Below are experts of layer 5 (counted from 0) of a mixture-of-experts language model. Rows are named router (the router's row for the expert), up (a neuron's input weights, with its number), down (a neuron's output weights, with its number) and show model dimensions 192-255. Each number is 200 + 40 x the weight over its row's rms, rounded and kept within 0 to 999.
After each expert's rows: a language model's description of what the expert responds to; "comes before" lists some tokens at least twice as common just after its tokens as in all text. This comes from a sample of Wikipedia text that the model never trained on. Tokens count by the router's weight.

# expert 39
router,302,251,277,264,262,241,154,243,160,221,212,210,237,243,211,211,215,207,186,254,219,153,195,257,163,175,215,236,196,228,171,255,176,215,226,219,181,219,182,154,204,153,166,209,257,209,155,216,186,201,154,301,148,267,214,199,256,180,210,162,270,209,216,180
up0,264,216,159,179,213,193,252,135,227,208,180,243,226,171,192,183,221,143,219,260,158,187,182,158,194,189,210,299,175,141,219,181,131,184,232,205,270,158,231,228,103,187,204,228,263,226,239,191,120,132,211,188,224,214,189,159,192,208,233,151,171,211,201,182
down0,215,224,132,165,246,217,243,226,211,176,166,149,264,176,196,193,222,205,180,188,252,247,139,181,190,189,151,213,132,212,189,203,208,145,212,217,162,152,172,199,247,213,216,165,179,180,186,190,240,194,151,197,202,225,261,296,180,225,141,145,153,149,183,182
Description: Time words and clause commas. Temporal connectives and clause-ending commas or periods, such as when, before, then, However, the "time" in "At this time".
comes before: " the", " he", " she", " it", " and", " they"

# expert 12
router,227,218,142,191,206,242,183,187,235,236,241,259,144,170,189,212,138,303,228,163,228,230,247,283,255,235,162,253,269,132,189,204,197,240,252,160,210,179,127,221,247,159,253,175,113,271,166,210,209,142,249,261,210,203,134,234,190,212,228,233,205,181,210,183
up0,224,214,224,219,169,216,222,207,153,141,305,209,204,163,250,201,90,149,190,221,159,213,196,184,142,198,233,257,242,231,242,204,144,144,289,154,226,165,209,263,185,180,180,215,123,249,213,185,257,202,204,216,237,184,205,172,178,143,187,157,224,194,210,244
down0,192,245,165,222,146,232,141,182,201,160,247,182,148,188,324,187,212,195,149,216,184,218,224,255,228,207,197,265,177,167,268,179,240,262,198,206,155,254,188,197,229,250,178,238,160,223,207,251,197,157,170,250,269,184,236,166,159,175,191,259,187,173,238,293
Description: Role and field nouns. Nouns for roles, titles and infobox fields, often before of or a colon, e.g. Author, President, Minister, member, Founded.
comes before: " of", ":", "s:", "ed", "ing", " to"

# expert 25
router,201,164,169,209,188,127,179,171,179,197,219,230,191,166,173,119,162,208,179,251,172,181,173,247,185,190,261,158,225,162,182,177,278,227,256,200,243,205,174,233,205,217,155,122,210,170,170,143,242,165,249,132,181,219,179,162,137,145,224,177,74,136,215,268
up0,150,159,150,201,254,227,214,201,218,220,154,193,195,190,176,183,226,245,117,157,196,174,181,170,237,257,266,221,206,152,196,208,165,177,192,126,176,192,129,271,203,179,236,191,171,221,232,199,171,157,223,214,179,224,250,228,128,172,235,217,150,241,218,170
down0,149,220,193,180,154,141,145,198,218,225,201,257,201,164,182,215,259,248,194,246,226,174,175,234,182,158,202,263,266,187,279,166,208,200,249,222,178,200,227,229,196,166,234,212,194,225,246,258,172,226,189,194,190,208,280,186,130,192,164,169,158,173,214,167
Description: Table cells and numbers. Pipe separators and small numbers in sports standings and statistics tables, plus football position codes like MF, GK, DF.
comes before: " |", " 0", " 1", " 2", " 3", " 6"

# expert 51
router,147,242,210,259,163,186,179,122,191,207,208,231,138,202,232,194,207,202,216,170,219,204,215,252,205,162,294,213,243,225,247,175,195,190,238,247,169,216,139,206,186,191,129,186,188,199,239,232,193,182,215,264,174,237,252,171,194,134,221,246,193,183,194,220
up0,179,94,185,191,234,223,199,176,260,261,187,157,193,230,280,217,192,182,170,216,199,173,130,207,196,256,158,200,197,199,138,201,212,201,223,159,258,180,217,211,232,223,109,148,200,201,312,125,220,200,251,235,177,183,174,242,253,221,182,206,205,249,181,245
down0,206,240,163,183,176,159,164,175,252,192,182,206,220,186,209,264,267,242,194,165,180,190,172,201,235,148,111,170,232,245,295,163,215,254,194,222,222,99,181,151,183,142,189,197,192,152,205,182,244,215,223,169,226,177,104,228,166,222,200,193,128,145,222,226
Description: Section heading markup. Wiki heading markers and the line breaks around them, such as ==, ===, ==See also==, the closing == after Personal or Release.
comes before: "\n", "The", "In", "|", "==", "==="

# expert 50
router,183,237,260,229,169,203,171,150,251,174,224,177,247,227,123,238,230,166,265,169,224,169,195,224,192,156,158,205,175,209,214,272,191,129,225,284,190,185,192,239,193,191,197,141,242,179,177,233,128,246,190,269,219,182,183,246,236,182,161,177,216,190,156,238
up0,231,225,100,186,259,252,255,204,183,169,213,225,131,219,157,112,268,210,172,224,282,157,181,172,224,197,275,198,155,202,267,202,248,255,178,166,177,198,195,206,236,158,227,164,230,233,215,204,215,187,226,291,177,232,158,158,179,184,206,281,211,202,163,151
down0,165,163,238,245,172,233,198,189,170,203,252,156,226,172,211,201,171,140,182,126,111,179,209,234,254,168,234,195,324,185,167,255,241,223,210,221,214,191,255,193,245,230,226,215,219,223,158,198,261,243,173,206,171,179,95,268,209,198,190,223,202,218,245,138
Description: Commas in names and lists. Commas ending place names, proper names and list items, such as "Dover," "Jacksonville," "Lebanon," "Narewski,", often before and, which, who.
comes before: " and", " which", " but", " who", " a", " including"

# expert 17
router,214,204,205,143,216,269,158,163,222,234,181,230,259,204,240,154,192,187,225,270,125,236,237,258,156,181,173,233,126,148,197,204,194,215,270,220,202,181,140,198,227,189,231,220,181,241,175,131,202,184,218,198,140,232,218,179,275,146,169,227,242,202,219,178
up0,221,220,169,240,233,218,150,185,233,192,182,188,160,228,173,229,199,211,178,214,246,235,138,248,239,184,106,248,209,183,137,216,209,125,187,158,175,220,217,206,200,253,153,125,217,171,196,217,61,177,155,278,186,198,259,233,214,218,224,194,175,248,195,185
down0,227,200,161,177,225,145,207,247,142,227,105,229,225,199,239,256,231,167,244,257,171,228,203,212,155,232,148,198,186,150,220,253,209,188,252,197,205,175,230,136,205,138,249,243,215,248,231,259,256,246,215,268,245,254,234,187,181,114,187,234,149,213,246,208
Description: Proper-name head nouns. Capitalized nouns completing fixed names and titles after the, United or New, such as States, Kingdom, Year, World, Court; also the phrase in part.
comes before: " of", ".", " and", ",", " in", "'s"

# expert 14
router,189,170,183,181,208,201,246,191,294,216,121,229,269,129,211,193,180,199,136,215,222,224,236,250,208,218,225,193,227,277,179,227,265,218,175,209,196,192,205,226,211,187,283,231,134,231,165,123,189,193,284,121,249,212,146,190,217,205,166,197,179,198,194,152
up0,187,196,217,199,254,133,120,196,207,142,196,170,186,216,181,245,133,190,190,128,201,229,216,203,179,246,123,182,129,167,215,254,225,228,263,161,211,109,241,193,234,201,184,190,173,140,191,196,215,206,218,121,250,237,207,249,260,123,151,179,156,205,199,234
down0,185,227,218,148,132,296,198,151,241,186,201,194,174,198,196,183,173,225,238,256,225,253,173,162,130,216,214,151,191,129,160,186,159,179,194,213,211,299,201,207,207,223,226,138,158,211,270,230,245,230,205,218,202,212,200,236,175,237,215,191,253,228,198,244
Description: Numbers in tables. Digits and decimal pieces in tables, coordinates, stats and dates, such as .8, 28, 195-4, km, and the Manufact- of "Manufacturer:".
comes before: " |", " km", " m", "1", ";", " million"

# expert 28
router,263,256,261,217,205,157,151,236,203,214,159,208,179,218,256,190,214,209,136,274,207,243,231,241,198,189,194,246,170,192,184,155,195,206,189,206,275,159,242,210,222,212,200,258,224,135,164,238,169,178,270,153,188,155,231,211,215,182,226,140,237,261,193,169
up0,197,211,231,203,264,178,162,207,140,149,177,245,244,219,226,252,154,135,216,126,221,179,194,127,215,139,190,222,202,255,195,232,228,138,221,193,175,149,250,223,196,162,194,170,153,243,189,278,194,175,143,210,172,174,218,224,204,237,193,175,177,212,245,274
down0,181,224,193,261,161,206,201,200,209,242,254,232,198,172,177,192,204,245,202,227,143,253,279,228,204,150,187,164,266,203,177,182,246,154,140,275,237,274,200,159,177,214,200,202,254,172,193,185,180,199,252,184,230,192,298,179,257,147,179,142,234,215,188,183
Description: Auxiliaries and sentence adverbs. Forms of be and have, plus also, only, not, first, after a subject or auxiliary in prose, such as was, are, been.
comes before: " to", " in", " a", " by", " been", " also"

# expert 23
router,215,153,204,199,221,179,218,248,201,218,236,241,172,173,194,258,231,200,212,174,217,209,179,266,175,205,181,208,145,84,206,264,121,123,241,208,195,173,156,211,281,209,207,197,205,162,148,239,256,232,219,239,223,164,203,197,181,179,219,215,210,166,186,153
up0,213,168,174,173,259,181,187,200,186,204,190,183,223,200,181,263,267,194,240,187,180,202,205,246,253,264,236,185,232,240,246,208,158,198,213,256,186,207,237,199,185,150,242,220,258,165,161,176,244,208,231,226,151,259,198,177,97,211,219,280,156,153,202,205
down0,256,224,114,188,224,273,162,210,143,221,217,164,184,205,191,247,202,183,209,212,228,204,195,220,210,153,178,305,215,237,203,228,214,229,158,118,175,267,175,237,147,188,184,173,276,233,173,175,136,184,217,189,187,287,211,200,247,180,146,184,197,143,288,174
Description: Plural and noun suffixes. Word-final suffixes and plural endings such as -ations, -ions, -ings, -ers, -s, plus count nouns like episodes, games, members, Cup.
comes before: " of", " and", " in", " to", " for", " from"

# expert 33
router,256,162,221,156,189,152,175,290,244,129,174,175,264,162,196,209,271,194,181,274,158,254,231,171,231,166,118,209,221,231,290,174,230,186,134,121,240,173,260,119,247,212,193,165,179,214,158,236,208,186,218,253,167,200,231,184,212,127,268,124,255,271,131,222
up0,225,132,213,146,169,191,170,241,276,149,214,216,224,211,209,219,176,208,148,234,225,209,206,240,243,212,163,170,287,160,130,236,159,205,222,298,178,178,104,182,180,168,232,238,192,156,187,201,157,253,121,248,156,157,188,254,205,133,111,293,178,147,235,149
down0,182,175,181,201,183,145,252,179,156,155,215,103,210,204,185,189,258,207,144,187,161,207,266,149,210,232,203,152,245,136,232,189,154,200,175,174,285,256,246,163,187,180,164,209,174,177,174,216,232,206,156,228,199,223,206,167,181,229,239,261,169,206,225,172
Description: Auxiliaries and modals. Auxiliary and modal verbs after a subject or relative pronoun, such as is, was, may, can, would, has, especially "may refer to".
comes before: " be", " a", " not", " have", " been", " also"

# expert 56
router,222,188,209,205,285,264,156,207,218,204,232,167,238,205,149,250,239,178,254,136,195,209,165,216,183,133,167,244,107,229,213,227,215,176,197,266,210,170,215,223,170,208,287,221,235,266,194,147,206,282,203,218,269,203,220,232,245,208,177,185,204,245,214,185
up0,195,189,262,169,221,239,224,143,111,203,195,176,192,205,145,158,188,212,172,163,161,175,160,246,198,240,192,233,233,198,245,169,146,206,162,244,336,126,170,142,176,213,326,180,223,265,190,208,92,217,169,175,234,253,286,182,208,292,245,191,230,206,190,236
down0,147,172,125,148,210,228,197,254,192,198,167,207,224,167,167,250,179,170,231,209,228,147,163,176,156,174,151,189,206,119,195,200,230,212,271,230,205,192,235,221,194,228,184,208,184,159,134,163,209,167,211,193,134,247,273,215,224,94,136,177,229,172,251,189
Description: Closing quotes and parentheses. Closing quotation marks and parentheses after titles, songs, names or dates, such as "Sunburst", (video game), Population (December 2009).
comes before: "\n", " |", "-", " and", " is", " (Japanese:"

# expert 63
router,167,213,232,161,237,172,213,232,225,197,202,154,227,233,206,242,184,162,235,77,183,251,198,147,79,213,177,175,135,165,213,220,254,157,198,292,130,171,274,145,227,164,261,219,265,170,188,219,229,254,246,173,237,270,193,222,197,113,202,100,194,193,207,219
up0,210,232,248,99,255,159,251,212,221,203,220,205,235,207,252,197,187,247,118,236,179,199,186,281,230,250,180,227,229,240,247,160,199,275,159,158,182,228,175,171,202,229,173,145,152,242,302,230,147,228,148,216,223,275,149,150,167,209,260,299,223,195,229,246
down0,204,135,227,160,223,241,209,245,189,212,193,164,223,208,241,204,203,217,118,271,200,219,222,194,176,205,171,156,187,204,180,265,216,170,229,135,232,270,211,177,203,195,209,161,194,125,168,184,175,149,147,234,268,169,158,190,238,255,187,247,226,213,205,235
Description: Sentence and line ends. Line breaks, closing parentheses or quotes, sentence-final punctuation and heading lines ending a line, such as ")", "es.", "==Education==".
comes before: "\n", "-", " The", " In", " He", " was"

# expert 45
router,248,180,219,213,157,234,184,206,328,223,190,179,287,183,217,170,154,191,258,173,234,201,155,208,167,261,224,140,181,196,166,169,208,183,214,244,233,177,263,262,248,160,224,210,271,244,197,135,213,156,160,208,213,186,148,281,249,169,223,183,143,163,209,212
up0,208,180,244,149,179,200,186,223,192,169,305,180,248,281,160,192,181,225,230,203,100,261,219,207,159,197,241,230,253,190,217,112,221,165,229,243,211,244,203,219,209,185,142,141,296,136,167,202,220,198,164,190,171,228,131,208,190,138,215,177,223,164,176,187
down0,236,165,167,123,228,230,276,190,181,256,150,226,175,250,187,210,197,302,181,166,208,193,170,203,269,192,180,189,189,201,148,234,194,229,245,207,167,249,210,188,231,170,147,227,200,197,153,184,185,243,197,231,213,231,230,187,208,194,175,200,251,179,155,190
Description: Numbers and counts. Number words and digits in dates, tables and counts, such as two, four, 16, and the noun after them like years, months.
comes before: " |", " of", "th", "%", " years", " later,"

# expert 13
router,237,199,259,133,186,237,137,233,171,183,183,213,207,177,158,152,254,241,227,211,208,199,190,225,237,213,190,259,217,154,227,132,162,149,183,159,185,224,169,133,227,200,307,224,201,222,228,218,223,223,192,243,190,222,205,207,239,185,158,158,196,273,197,196
up0,228,182,155,159,184,205,158,216,218,169,247,177,179,288,249,191,195,201,196,179,171,257,173,268,253,184,215,141,211,227,232,191,108,165,191,131,206,149,259,157,219,181,174,201,221,254,185,212,247,193,214,130,161,151,167,180,283,193,239,255,236,173,154,175
down0,147,219,293,233,197,215,239,229,184,203,196,220,265,106,152,304,198,199,286,215,234,190,201,165,182,189,179,233,260,226,199,232,245,223,222,203,224,143,163,224,149,225,176,186,178,197,220,215,159,166,217,215,190,193,239,237,204,179,162,234,175,247,252,175
Description: Pronouns and head nouns. Subject pronouns it, they, he, and generic nouns like name, area, way, location opening clauses or section headings.
comes before: " of", " was", " is", " ==", " to", " are"